config.yaml
hidden_size: 256
experts_per_token: 8
normalize_top_k: false
extras: ["capped logits"]
init: "uniform"
init_std_qkv: 0.0291
init_std_o: 0.0291
beta1: 0.95
beta2: 0.95
Below are experts of layer 7 (counted from 0) of a mixture-of-experts language model. Rows are named router (the router's row for the expert), up (a neuron's input weights, with its number), down (a neuron's output weights, with its number) and show model dimensions 0-255. Each number is 128 + 32 x the weight over its row's rms, rounded and kept within 0 to 255. Numbers have three digits each.
After each expert's rows: a language model's description of what the expert responds to; "raises" lists some tokens whose logits its average output raises strongly, later layers aside. This comes from a sample of Wikipedia text that the model never trained on.

# expert 9
router:180119076120148136139126103127093114145131125110135071098106129150165151100151168147116103169158102109129147085124187140152100119168105144113142172076050060144092128178060137122128086134123198125177131148119153134168146176111135164101141138112128136133123123096172172130137133103070061103195127174105147100118090143103093082155116116127134148111083144173074074127123115178174099121082154109114109127101109133121139126132145126130096130146147101167135086086099180056131108167135100087109150104141145141120085141172149155178108124116123088117110145139062157066103151136171157086170096106142062179165165154085149094135106090113138141153151172165100054119132153129146093116153078134181138152131148189072139052145197138131177187133134208106148174120083133072118129194099066
up1:142143148112099169194145167119107172129089146204145132130031155149078153095168149143140134113133108120121145121120153175097148189080129139109139136096176110118114085119118133074140126135098122123106158064106194135185105118066109126097153140084154149102186127170119126128118193155171118133129154127081126147160152157143128181116158117105119103116108150119147116154156090069130169083155104138103135118132156104122126133158095083156146191135160128191095118170113118152158117130144107140125111173093139048103105146163114148186124135096095117087118083107088129161140114089155163131106103152115089122147210147173123110142081097074121223095130121130092142093151104088053034121083174107126107104110098111142079134134072107078134038143088195107140140167133090117063114160153108
down1:090126128130139124160162146096084143140140135107124139122096128105148179125171181105109105159076146152126177131075139105143134115119107142116130127118081165077128166118157125112145200103138144158128131080070155120139130071100142199139106153065144100156136156167108213105079137140152133084145116066148149178201124153125101167079173108075104063151116094130119160156147120118152111133157190170118164107126167089183169153100154131126132165127162098123106117142147122149120101116118124156202184194105136078124092089196131080133142088091091089110138108162170185118164089102136096169083148137094135123076154173112171103107142060145156116167185150112186175114155086126118089112166132147164149079155110107113078185088167129107107122202105144144210144083154128160092131145144183
up2:080110135121172199153076156151125140090121084179113109117113175090122162136191107120059189151101120174104147111154107168132095107136093150128143130123108132109117149174137122097077181150072134149123111110171094140106123122149151135158087066177083105173039127143159128085112120110136146152174177113106147155127210141085133129156118115146153125103176116078211131098072143162169161135088124112161129088104121167112147106058152112150143094139142089149172147078137053124116128148167169154101113120108145166163150114160165107157172161131086106148122177080171112175165145107114157120151104167126155069184140178138085092144141100181122121076231141120088106097161136143090107137112120155120127140158107118140140122125079074116106181127209140137143190192132145144082121119122154
down2:167117111133104057120174084105129136155079126172120153121194075131162103138158101128153137128117146113099107194095155165120112075125086132153104163135096157107127122147143141130119094116109098122192085157119146154161122111154222078116146101131102154152098108110080124132113156114107168148081120151103140175101105161152117146134133161140119171081108181166158171081108061130124166197113132115093118075077145133063084188123154106059102068135112115104147130087220171125113145124104150122107132111114123120176110120180057112157127156088151119133172119132211074133129127097162142155156130129141175119124142096113073192103131139112129154119116167151082085084117136107113147159159061145179072136088155134128117055159124166084126063111070150098131137088082095131161138073066133
It responds to: Mid-word name fragments
raises: "b", "i", "ini", "z"

# expert 29
router:093164117115122131158072109084152096104119039140093107155136114164105147149116151174138088069142116133119121173108105147102131090168127071074149118095084139105145160153105135084153090168167090122202076166118100150111128084116103149176135159142110106145151141125103131161120153150104087149151117171159151137092122131055126101149167135168161200107114071128111141072148062147169109086118127112103109125078158130171121156133126128175107077163107095184141145108135109084179084100081108161136148132185089149135107062178108106131139131122101120146079143166183071152166128144077170152088159134066127157187118143150085132176152108101134100097142110121161105131092077121103141146175122164096084167159118101124098152121122157096166224157066105111080149174148177095056135179154138
up0:138093102088091154096125108135103109139135185145188109105153100137117125124177088153182082108164082138111159129189134113119098132140117114128095127207078088161118129105120143160077165165109138164162150086176147107141099168117154085129158128087126141141107163169190104083118119110150098139083145084134138112175146097098129194109190148134143127121170088133110110156174083156195189143108190116084121094182109151063143117128078064076142118130151196091178168128130205120176139111162136200160093126068126082107127081166153121077112165081072077101046144144089133094118153079176172104129084118165125129104166119088154133107108143125164131139174110151132070133166140131166099175155109147147116127133105112122177113099117133143143122134122136131080160092090169086074122089098123
down0:080186152155152132132126096150146139073146149161104126123169131156110130142099119148127171113119139112149177062060152091116127171098074143203153162051190128114100180165103087119119146150121125119142179089106090194160163134182066074103106061145120127189127094103128093093143130096104139175147118116160089132082136198126176108179129115114119147132139154125153101104176137130101144143135145123117092136077149138138178126127103125123104162159134125160199141160099143130155167091215114168141132092161152097144128137142164104108164118085164092144137151093149166173151160198119117072163088062165102144156142070127129138108150142137149170148169133083105160155184114122172172112171103077136117084041079108135117141134083118168158158119183175092131170163130101165096072119134122
up1:064112077185120102205173144162147169103127169200081095117146066131131124137184123140162054167142132083131094155108129120124155174108081175068149109133132089180165140162130189107112090095125116117175098101114123130098088136126135090085148116129059160162126126184121140113186100136175145110151142121105153122116113099135130160126115113124165142113130055139053122044083193106131144093085080048085141118185118103137184084150138185145066163089149132110148111054142158090152138109094158187099154100122154139111162153138100165131145130119154117123152102157097116091089130109102128133138153082119093123147141107078139135149120077136119128095128160144172126142124108178130102151166130161108146163138093200103108166160159137183216123138148142159161189128116131124133119172172105
down1:152170092129115124117092174134137145063121111093076147150119081108144112090110096167127142129084105143169152123132143151145121137164081127140182144113117123158143149079112063190119147173135157128103151148196160122086109139141167068117082059130153127128122093096107155098116095105081162156122098148076129103087157123081192181143161110082105125103148167161128174127203121150110137129110091118114142151091184131115119154065107119140161116067121138089120127133186099180077138095138123128098114082131099137050129120181142141114117157121147081150178119142087197156122194108199061111135139196098104087142148078126156153121126169138138114058085127101185125103136156145090110097114215122230152104138170132146115117110190118137156143127089187138103135141134116092099164084097141
It responds to: Word-start stems
raises: "iff", "und", "weight", "ess", "ond"

# expert 18
router:085118087130072127153101116132166168156079104183152134091172085127151124165086147097143148109130121098153102102207167163116061107137142141133133128172116167090170135050113143120167103144162120179164131107097115142152170173077162141194123154086128084138123139146153097119082105176104150106147108093115064093106172115150103162113170192084134135124100098148114131127164195144107176135145109157101094117160148155109094134112076180113096150067150082117166161164092143126213174115152103149153140140156166112081143113076141116138141127140093113120208193146093146105091089121078128161153082157133140092146093129106212079167154101152180107098105145163159148106082143161145194135098169111134089135108072155125153109144108087148135129114178159177169188095163165152137104139123088
up0:157069099039093213133106108162117127140093150085111130082101124133121117139149119119137157130212121136080176074070201117109097161110144136139087159105161165089159119141151156159069156157129131109130080158140134088141108207108138133163117107154088128100160083146118114127085092114116181113154055113087136174147150170117141099154083110107134111091123149112111203094134106146156153135104129110117185121202169156074110155133143178096091137112109135076098097166158085115091165127107128136084119083146147145112199101105110202155144141141153171148147083171183093169152080163106173128128103122160120163106120147096083125078157174097112185072129119099118167167141085148133164174108153060097144119112115169150156141141157130130168112079107126052142126125127120137145120134177181
down0:175153112134120075148067177123132109129101074128085142159135104162170129074150116140119175123159093143140088095106118143134142065116077175068209151169053044107140156179148074167098143077138145118145159123158120157083129133120147174113092113184125097125070069136080097133153144100185113121139153089168104080155112163114194070142121177128144079139199152073175134157093116127116094122096148130136135029071095176149148133137088154164126126073118157169156116116187114085131141133176174155101138110145122133159096165130120104135198106122197173143122146152098094135163179127100157088143160129114085146129142178151112100134110126121093187165094129124147110077102135097091148146090101163153153136154117135106145115129155134108135159065092109122111117092078077128160115103123155
up1:143090132136116126080123169084113108108189119138146076051087139122114177142114161109193181176160162157125169144167099141189143136128078115172125087162105127148157099152181130147077089170127163118131141136118134149172149148075124129131129191136097150153134139161097090142056137088115122176146155088105111085137161108132110097119144094104085189113110089122156121049082091102087105136164124115082086119121125108099147128143136176091152127151050150123088115134181153132103118141089070127086145149088205126166156179136161149187090073113167060072100100143163156124090100100086109160166164131109180110107139142120140151095049152106155144151147109107149190101125121163138134126110123188101122139086144084131156145087139111096164128126196118157094104184090120106074099136181073
down1:136145125103167135173119148146149138166092133102082140144103118197156099118159187127170067156112178091128095182147198208082097133112140115155084115083179124096074129143135103089088134082118183113089145190144124108157106073173117166100143139143160058153109131127138147136195157167158120144119110107100122115136177169167132154102137140106153089094095133161191102150098173149128188149129108151123139117174134206107136150141160108050124126119118094162176176101133130101121122126093160070108154102134147140146155134131126178193129165033110054151109146133079125132157179170147159090168176086082101134141121106095159069133127131164143073071094151103096129094120114094102122091183096108171118146142121141107103115144147139149151133161105119113173062144142081116141132192134177
It responds to: Line breaks, quotes, dashes
raises: "\n", "-", "M", "F", "A", "2"

# expert 63
router:098130160123141129118116132106143139081143219075133097077133118145138123137086114154096090127150126116082186176094147120102119131146097037131124167142128076106141106135170162110120133054140112087076122148084124175073100149135181055079147150097078067177145101188135197125162123186087134141168124148143102104103114122179076122124117165139113148141112085150151169137188128120120116151133147062148093112133150069144143153131168127102120093081143144131132102138088099055134095050112154137146153068171199072125120135147052129117138111070169146059160167143134126093145153157170177112116095139084101155129095115142091160163138168138124107191103175161106155167153134189148096124146068087119116107125088159102119189152174112139147142105148135113128129138194126101107128124125151
up1:139136144147107066120118154132148149174121091148144168102128143103167114128163103206204138111117174107153139143080157136135132157118120165137036126103121199100118138112195150174177142065163182145151173081157175199184093182130142072120119116105152134135162123137154102110134166086120139096166131147084149134152073104094135109154141075104122136147085151122121176075194142177076080115068159097117124132120130156132088080113138136158148136092076162122178106095084144106132143136093089107137144064140131091123119153106131111144132104124097096134077065105135145161107163177131131125100175129175116124097106087176112118148100162047047193204123175126157147102138166171126137119146130161131077062114139118160174156167089140125144109095138077098137122116110100105115118128185090
down1:122113137060166127106104087176187118108103121149125122147086111098094174124186071222143179103076190080093110132069091095123148137109033181126135163126096074133091127113152140195121115130128164107137155168098102146155101103096153122090127076131130062175124155159180174133132129105101091153151141104119119222093175146053136129170161154111080159153104157129148114209136120133176094098136138154127134079137102143077122075124111134161127124137155090098124217089140096134096073153146157163121174115147183070179174131151116093165202176101124125145100105147167146091133112151132094113167101105112183145113101146115138135135176143147084132141074113127123094151122133176114149146155153123139134143134078118152127182128080124114136108153128137104132171140082161141105102081155129
up2:117158102182125148133110132113151098110152110091130099101098118114048133146165168091203140132159176081154121181118109116110155112126072081100107087113113125146142133123137146183183083087168105093152135153115082166111141059103083088140147153155135176130161076129087094124178125167092116145170109191114135125129159115120085091087061107137152124151135138132200088152122102166061130168107147181182129171088114165103099184093127143107178158092109087163150111133061150165122135047124100167151162108098123100074136181115110048164161116138144110180124111105121130128172173170153173106107177160080132144160096132064129154112176159101134104145121143152126116117153108132166142176095078161078181132106137150160066120085132162097154117087097116137090109120187101122122074090146143
down2:114036153158110169145104193086156095126139168116110156181104113111134140166125177122106142115099094148180137138132115104072111147169133094132127159156109066142138078127148149107093111131110145062167124189135138166181141139119131119161087147116141103176138126074119191135147137099148131078129153116159133084119100128103103093131193093106131107111169087136096115158095188100178129172124152073107094159129124117084179134120147136140145122109124197113139167179065208137093125140113106082133161147119134179109105113154116131075081113108110161073089100097173131153076116180110138146091119142083146145096084091048124106150072172143120157054096114145094213191102094139131166114136126147152139131149134115154082133145210165140147181117126212158115114111146104124153069098090094
It responds to: Learned word stems
raises: "ear", "us", "oc", "i", "h"

# expert 47
router:147116140148131134158170156103204067101114136146125076096122118201123130135079125093122147064102142114097136123156164149150163093162126175107182087172128138143097166155141167130154155136118126138134105195094085096133080093119131086174138097119132128139074153114064139142103109071190131126168101133100112079088077141177138162126139120101147121093202189128126122152118167119120144060167123137098125084132179121088137089130144126102137123120102184147090175171111158135154153093192127103083123115160174181099091172081158157139160158154077164147123189112108131170104075070110178108128159100170111166101126125064146070192083141102130193096157135140164139087137123111104187101077127120146115153141113131084120124110095060127155167122170073148147128080172140135113113171081068
up1:126149131107155115121156113125070113091129129155114183113129116162180103108214135110125150102153109065121155052120134146077128127128148172100094125160124084098165117160135167145122061114142093106104233121118128146133176198147089063131167110157117069142097152108172109185175182150100118092156156065133141127098117171153078146114093121139171099108156139159139069133196150127112156093087172143127103116163146181146135114151107111208107130158126151161153160161137084119106180099123107092095097138106090110123103107155080086170157109113122150121098170119150114159102113212047172142112108138109139083096082083068090118128147102161151128171159094086127160125124135188086114125124139097099177181158141123187166112156132121165123135098173142130096124124177174157100164108180103
down1:104138109125108101157094112145139132155133193125113083165146058152085077105118121129152169072166142125107155149115151110160149157170153186183100133107172140133119135183031108083163156154159104182142161094085115144115098132127128220127058120118109146139078188123112126129090113099121098182147132108132067094119230179192126114144123186148131105067100141119132150145140126118110175109110165090129138112145107178109117062177124073099080144126100126142112152162127130143162147113066122125134192124167107155106119141115109126124082133146086146132087120110122140088155154119110083142132180175066119088125166150125090105182147126157092139208115121116077134116207174114148158115116103141148073117192095164118116085099131122151150155149159157103160103105179183132160136109172073
up2:149149080165134090125142125190131121074152093071095170160185100158090115100142121141108173136126107147166115097111137116149128083181116193120102143093112128148101112170131138162111162130164114088124123096130101180179079100154189162117119167173125166136204135148168134114136182138120171182124112134106139097117130107187112132134075138152123104099144191130143117116179141115130198109170134218142194106109185121098130159127144132101097149098141165097141193103101133156050115172055157196151083139136133115053134121096175132111122136148179136113112148160196145128143189110166118076151115168099185104096212077092066156163084164163104095123106139105115162142168093155174119088158126123151177208123128144095129125124135134098137092140131147144115119108136105169132107121092152
down2:151127123179171160170103142127148107073128074143154189131111129120145159147181170136130113119119057175158108152176153115109085106147088079140126132135124096106130105150132103112142118113149120134147155126140163135142163121108149074131135124102199070156174052046134190096053138087162094156114081109160122158159154124073143207050115152127117195131155121167057138145160130143125136106161121085129147118120149135088072076110079127153134125144089068094111153131138120123100121158107132130146138139143164115138157114119153123197143134088115159157152115045138099196106144112170134161176125140148150145049110099199149116108114057092120109118183104094162158141114077155156140126155138110074118179100094112113152106157136155198191164102146144069150137079146095124107175134179146
It responds to: Table row line breaks
raises: "|", "===", "\n", "\"", "W", "=="

# expert 12
router:134083131094114122129188088108138126122111136109067134092098107108124193147176089140132076137136066151152130160158189124109124134165121119102150171130187113176155133135159122159134161181144148137089137111146137118103154139172192143097115114147080109125144095153193150083123093138043080153128189080139094115144089095130144172135121153135100167106177141067159159089177130165098126099122150153075131147133176170108185145179143164204173103148134081112125125126056090157153092100153166155124157157055166158122099186173064098171154151119101122114130115140166135186110138139173066053096129127120165087148152087160137145105120135130175140123117119116145088190116129185097149183165096082096162142170165123150128130110146113137150115140120159128046139110119103165109186143127063
up5:131141098120162172084128125162153197189131079118116114124127168155077147118133139080119098168079130104040100140123130094130109131110145158113165066104147174141139145201096101103112130152088141109151194159127178176084082177116121054123133198103148122173094099144087111119091131103095117115179157098135149114081114134086103131052116137148178177130143096093113110154119096168121133150115166167108131128171083149125156091160150076129209155141132133068086140148188065078124088071162110136126121140174094119148159162096139114109128162106087169155113105149165154096144129163091141158114090158099187141151179126172167138114157138145165123079143118166196140107199178136126131068131122117174119171143124113111098131124173111105092153158089084148144176076091180119144100170159134
down5:191108068118124100073156167129156134135132119111110111122149075099132124085115135137110129126097114153127160146129156178079079106110093150110103116115138137156115131087097152141108185106115116107169094139125119104119185147111161148102146115087154110214161058108192138131123109138085141129157108101149146114113117092126060135149106099055059147120155147171065101098109129144130142162101124137163171208159123077107139116125135147066162113131112127108145132075128122143102046101171174139153136087147137190103127076157207150147115127141076109077112135172084172118115167120101121089152128068135084130167098129113075098135198143126119154173123184073147072135190075118204111153154113157097102201200107133118133077115160134117108097104158116148106133139104099134112180154150045
up6:140101142142121169144157144143168171188093152076082143083113081145088107144154153088135128164127118127092098050076115100126112168084135093176125093100195073173138106146107170126126144085106071108093121158137109153135210190169128086101101121147109129150180101105151156116120151085064138117081124129117161086121125176128052150142131084131107090193089122107108146123133148156179135122105132040061084121137227105174137147165130134124068114150141113152134155139091100115167136068106067098100194121191145139096129178148134132132104104135099114085152161089195136125119118116166116118158128120138118147111160159141160109128180112134050166125136180142102175124109175194143108167106164140111086130158082147136151082114078120130143154084116175123181095124129100124139158153123153
down6:185146123166128129101073108149142083103146171203112116124093142140072183107156120126187121178179147116080061148063143158063139149142070138169076093132076077124145075129171080106158140133111073145185111100121130112185115168117114138136083077162113139147112157109123117081107113150113185129109134118109069109142117165151165114110115127116063112096062110141082095147184100144165189203108132131094144158138170110118182159139143096168108139123140118090145108100128108087094134103118099133164125119150134139152148127079098148098180126113119143111132147119091152151081190119092167071153139054127063119145151186124192146122123160156084116137096183099118148095137143121148192198100066178124099130155157123138079127156113164083108082126121093125190163159167124086125139113108120
It responds to: Past verbs, word endings
raises: " to", " since", " over", " about", " for", " upon"

# expert 57
router:080114080110077089135182146173178135131079160110168079100085140113198082129145164111111089124109130113164113139148097112148194115119182147156095110112155115114175102145126184163121099127122158094132119124098099113070080108146103102120116104103106070114098173081130133106097137131070056145123088122172145112086091187126155089144124113116162178155076168160148095053099151131095117124111080194086134131112126091095134110114151142110110088101097134092139149138126148124128119171126134090138172079177137187144104168181128129090156063174162091167105117127084063118114118107077113080194176168194094111091086062106163089091160091121124129118182164117088141120138074090097152134127158131128154173107184172106095042141112142117111169138114132089124151115094131168102108158157133
up0:124139090103190149144129136151194176101081086127134136128103179132114095126122114188121134166170187092176131131102102129144137248052150108071176083124141144107106193141130123147091123087115162152102146171124151125116159074133110132173135160144138146089147127117152115107131131098106153156112169092118131079095151192122159083137168174117131144145152141154130164129188106120108154115036130109159147106097130170114161124135155087179143152140162118135157146050148144173092139146178126112157111107108077155132168108086149159069120132127179059101163139168135198180139122174215203144100111130127190144105150086137184117118149098078089098087196161090117153117150102134130179118130130100137110140122146146110122136127080112102139123101145149112121144079138126153178055087095100
down0:178085150158155135159125165124129151154139107102121135138131131141174127135128141149152141134140151142138149162099141092132112181111211119144118000122151112137130122138102095153135208148118123205217073107101118091149095141060140143137144102122136105105098117141167124120130100124149203101126197107136081163123096129131121154151159095154125168132136123161105147177187076120129092101125130122154110166128137112164082096117119145128107136156177119148151133111078093060140080095158147101147118097160141113109087117090090159148124112133152039079132095180147160116150153118116128171143099121066145125118087174112129108197100105089141145062159142123161155111124104142138125189093134068101121227139109117085137051126154151105131125145100103183110135172033063152180122158126118
up1:114154125109090138131090093203095097143161075108149087181080113092110134091169161105127067153088118135114172122123142159125157124146097144081146051131128146160122086170113150141110096079205113145051158125186124144183121159098113102060137129089104132144097101056146217130111098092105111092116115122069094097180118128133127173105189148118109135139178138166144135118148137120098120081160182131104157099158110153071167123084166090120162103103174123080145153097133141147117143156069110176071145127108114112198127103151115135172130089151163110101166157117140176144170127122104125120135182121157187108139207120123085139186096174121212163092160125141108139156090134115133127213120155117110144105140190118139143134065092083112114100100159147129105168177133098127113129109160157
down1:090135131112166119131135079062076128092101173123106135125110193154121129077123115110086152105146169071158136117137053139104092149121128147124097113130123125157124122129117170093116212115187019111170076161184131107124098123132144121176083107161108178112143111105128160124081125125197108110089131152129110137062099200157165107167157139092172075169118166100146172096122155195154133144131146133137163114132137121120124150112118117153102162116152104136149152140169124102131177145179120112127137073148153118184108113097111151207136041157107108128111111101128173079108127167131127127144145119104116146139090152120153139153127135169098157158071122113124076090178131189018084109178134143130170168146105096107083135136171148124187192172177151119134129129117122071165094074176123
It responds to: Time and cause connectors
raises: " the", " a", " an"

# expert 34
router:155100115150148106147090202172105166156139106162112204180098146125101181059099152180087160119127151064060158201084107102134125086133194104113095128129075117148113122123115141136078092118130097159151158086160100129176109111131109096139119097147142135161167110131097133144190158112103097114134124168093102097163179131094161113136072114091117120108185105092166131138176114122136119075117132093136152124120159121165083142123165056088163116132121128129101151134137090077138130126102168175100117157199151095153112128151127127099166147130068081141120138125146151149137142184122147136150113143130155157103125146119158171141079137157144185186112143164110191160079094159092085088154139091158135071114099074210109198080088181123107120143140116075111100168120074066093172172078110
up1:116191156088121171156135143177153069062138097127097170118108140109167088123090101148145159111221080098076123112086119111145140138102184133148145178101157114119105109090124115154195144164075133110150134131116151097200098115092124121101197105149092111147146109171131083120156101086105121098112182134174118149118105175108079166155111100139108069115118103106130103118133134131110119133213112148112119139135151120178143138149098128098147104117086129111062096091074069154166089098105109167142136076132164145187150176204115115146153111139139138165117134172129156096066201117100126160120098048078117101127141142144149094113146153096153074121093129132203085136193148150145151088138110077133108206121133137084136112117108121166077142183113102110160088082159149162093170079093111
down1:105178141137144085139139134161120144126159132133136136146144099142107136105163137114162122126073224104144148124120105117097101133101157091150114102121152168078177059179106082141159127103150113097137127191108133131169165150176114106115143183137143129162135158142127150138094118131111127108125104124139151136134130201181119098194092155126137154161142182139222187116142081138153087126112140122113151103122101100176136176138100110115093080102096103142169170081118158124138090109098100136107161103064083178134113089163119104186132114063193151132122092113132175097069092061150167155115107119193160092127086146135166083058081083095158163105137134189138192171163137050168142172139085150110129142150102104154103064178160112165119126123050086087086187087122125144141116110122144
up2:076154117149110147133142156147122138176156125117035183139175115060162138082134140094104109139069131131132104080087127123074110157114098172142097148157117099103124076116105139180107171141144124107092198129126120105128109120132140118111119188168135095128136172130097153102135149077141143156118132156118114087111092153095045117148142067125202100085164162117113106130150109115099159211155104151168084153149138131159099114081141121085136107169185100117109120159133167169169127127170146136105133137105105189137056123193180151042109122148149114134123136131129210130196200159109140162150115120182091133142114141217122130124156122157099167133131110159143091127106104131129113155157116156117131121121118106148191176105124119118218117175107101127149089095057174217169147129122142
down2:173069104130100159146131110140146137129077141130198144189082162077140120184121120122191083135147072068129133160054190122141094124146136109092091164125144064161118079154151137071149123115128093076100088139162157101130099102154123132152107143117114194121186159142128108142118145049162113112142133150143072131120126156148172127146107160137176176189126087115102126161145120140102171118132147128105123177157150145119156155170098171111146087045159197098135092123134085098114123136066102101140154112176159126112113187142105134157132091112104120154137104090121125102072169154154086137134209186149163092134125134163119140196131113117140068109111101140125103179089125150090069131144112082126118102162150142102067161124138117175140091107150141048101179102129072092166185131191136
It responds to: Institution name heads
raises: " |", " and", " in"

# expert 52
router:189135113103083113111065119109125100107094131161195207179114161115115150065116084170113155104125129099085155207143108071204119145191161152105106123163113122147120166086140113133122103192092123161176119122147144135126090141115129127096122130130104140170138123132120124124159108128081151105126119164090138100143131079100132087151057157116114125118186158106174113159091117109139103107158173105148089113092072155129144115114137029159123125083099149144112105081157112156157147116096090218121155185129083120134133122092091123117146148124037147155142178134101128175120117181144143117104136105143146105132135156166197138130127184168160126193101131112148132214113149151076063143127103135131113133159101095194123143132127183098167042154154133115120104129181059172082112115117146
up1:148116093145128162051109141120044090083064128148065141169128126097139137147146176171154125158082148129137133136154137149128111137069139117158158101168090111145104116156070112165113102128084131119146130101110171110114179122142145110159099069162121148141124132118106044115148079138116053082140091178104142078187119114097155147118160159076073112078112176122191097108139055099132109127190121141135135108104144140132162132094096097104117186128183100137163148141090167117124113094109181170180119104132105152149141151104151173105087165168124087090138107147045188118113108144164100086090133082128101098089166144091148149104092042138094111112161090108113051079104117122183172148159076092140132159124119184162101125085117160147168102156109166115104123161174146151098137096092133
down1:113112145096099158064140121171112138160121073120252162146054100103145166084199097108119107134135116081117135139123143092121088087108086166101080125143156144124147129114075156154119134095121110096156104130127185107202122135180112144078109166151095142122138102085171161100124151148162137085120127099158152117125060179145168152114164151082126133149115103076098157105177125123110142130133115125192117150141181126176152136171108090147112097100102126145122108116151131104137130126117150054088194097107126194090131112183159141127133096167119182093176139147109180124063147148124140089139143183066183190083165166131123118216122136109107103145146157109079150094107137155156105089128179106091087149102142123075083124175184147120151129125119150170135160189109151073122108077110108
up2:121092115153139107095148165096086160118096176121105115116083055088115115138114088105104124160073087195167127222083178127128165106098131142110095131204139104139206157177089162138131111112139115151110172155154099083175152146145165139084149140137130203161127096123185120114148061106148120138085125154157100140150138086166114189148099122096126103123206118067069132129121203120142145093156108164098176089128122165139150105108156118082121178091116116110146140187134098109101100120072121096097140134167141137144122085121126130130060088129137156108128172096107151136106168101163130157188154149136099155091154094133107090195142123174106126126091175119140123087112176113135132129156140106146070095138175116149100109125141090096160044184134146200080103155159105168131181085115154
down2:125178166126152171123081117137139069099104140130140129145074133087113190177148070138128128118106132113179104108103138176151140176090106108147126144106072125131136111157037081106167132118114079072196087096126156153097156065133174130127169127081194076190123046137106112080132083113111132125135104119148082141150128116106139142117101096119175119158135138159128051132106125133121157110060118133150152187147092201117185109157186117148060094114139125113132119129093076145123120052143085111162101181167188114146171089141129084211130155122112164135096095149097073078140167135171162153102168125083142144125136127143148149095136141157082184124086114146162092113192134119103143157158095127056116092105135092107096139144129137125103087093153125141131115081175149114141146078103095
It responds to: Plural nouns and endings
raises: " in", " by", " of", " at", " with", " for"

# expert 39
router:134113065115124123142045072129110116119123126151159124181087091099104092100090151112107177153179110096098122144115146115086146083130176223128150101180091151127138139106162155157068104187119128092149114134136089102154150073102155104165138150113124117148167131126105166082137092086171145145107078154130117108085157084129150111079140113140121167115147151134137121127121181128155091138148115083137132113164153148127117158098132074106119148103116187124123162114173047063154146149103175172105175060185135129119100098066112156120108117087085097187130127092138167114108157159135160136147081168106157094171102151144147146131155159161065117120101088098115149098041117109118118131075127085173190091155140075163134199113119173065153159155144181178165106106176096166089113068146120
up5:173178144105119150124104114111109170170103131116125063117113149118118071084114131098034093111095167148152135115099177132112171106156122095043101077040054131127092087111098124231126112152089178143191130102096164126086133121122090142147145152118138134122127109143118174087105151175145181125139094147147090107075118131150115095195152150137101136127092112133134088146117167140132147115116147099078171126141124133125134166129108118127118103146075164092084113157121105161066136107117102106085102130092098116154126102147168108094065081138153092091134116098094088159093131100133078109151141087174149146125132080187089094161138187151056115135111128140111113069214158086182153118155132125088104095044138120162097181135112156136184129127137049118127141149139118104126108080103078
down5:106105122108177185150146122096087196156130103145132100087143130092184167152127098174077133088136198154108098088157118155093115120175079156091133116161115111150195153109138046153138112129147132125158153166088119063146120066134015115076131081162098150108117195057116134108167088125119150094120160170168182101158191094149119125099142123147088153123174156152136109070137089206111114142094166170162108154074109102108113098226147131162109133073108160120165116082181100165119121107128118179119126171137124099119161163130149098152133118131115085126141114113128116162135141141169109101155063124176162128101123130131109118072131153142107102183165089125068092142165148156156117082118078155146156115117099186102117153107094146129178090185132077123112140141130171120146129157141130
up6:178067137075095126154145145147158096097178143143132130125125098090125072137121092106185137106177109135194128125168146145147145100164131119061155144089097132080128095156100092093157168130097161070167126155055155111119134141088159106104124115107095161166167095070113144175133087135080105144163127110127101115081104150159148094119156136147095124134110138147109110125129099148094125152148072139043170124125139108088203151101153115112172151127129098099071084109158112135176090095042152085103163111161091090125120110126138145067105119084154091115164154124111136059088083129138117143143152169127101131152104154158138200145093128178108124108147147102174132130066148118070160091119177169087088190047073119105079106107121117068141162058104129152065112126170129168133071147101140
down6:138088102141087177165158101178107158125139080145170092141147115122144134157076161151105130083153156156096074156112113133084117131151118104132082082151106109159087088092173150174144141108118045167097172087146116172103093158185090136112106165137107161146153068102180130110112160196126128088145142076121113113121135145144084139118118169178082159128121115170129163064181158175113105183125132067140133083168141132169112146092162084092158134086142168162141150166116164113096107094135128094083120140120164138117114177157107162143112129117118118169182084173082067129125164101088165168104098130149113114114046143158059129095138177137134061143024183148103142146094013109157111125117133117164123094142154111140155112104139152170098147165085138101145114174101115113159129106142153
It responds to: Countries and years in tables
raises: " |", " with", " of", " (", " (d", "="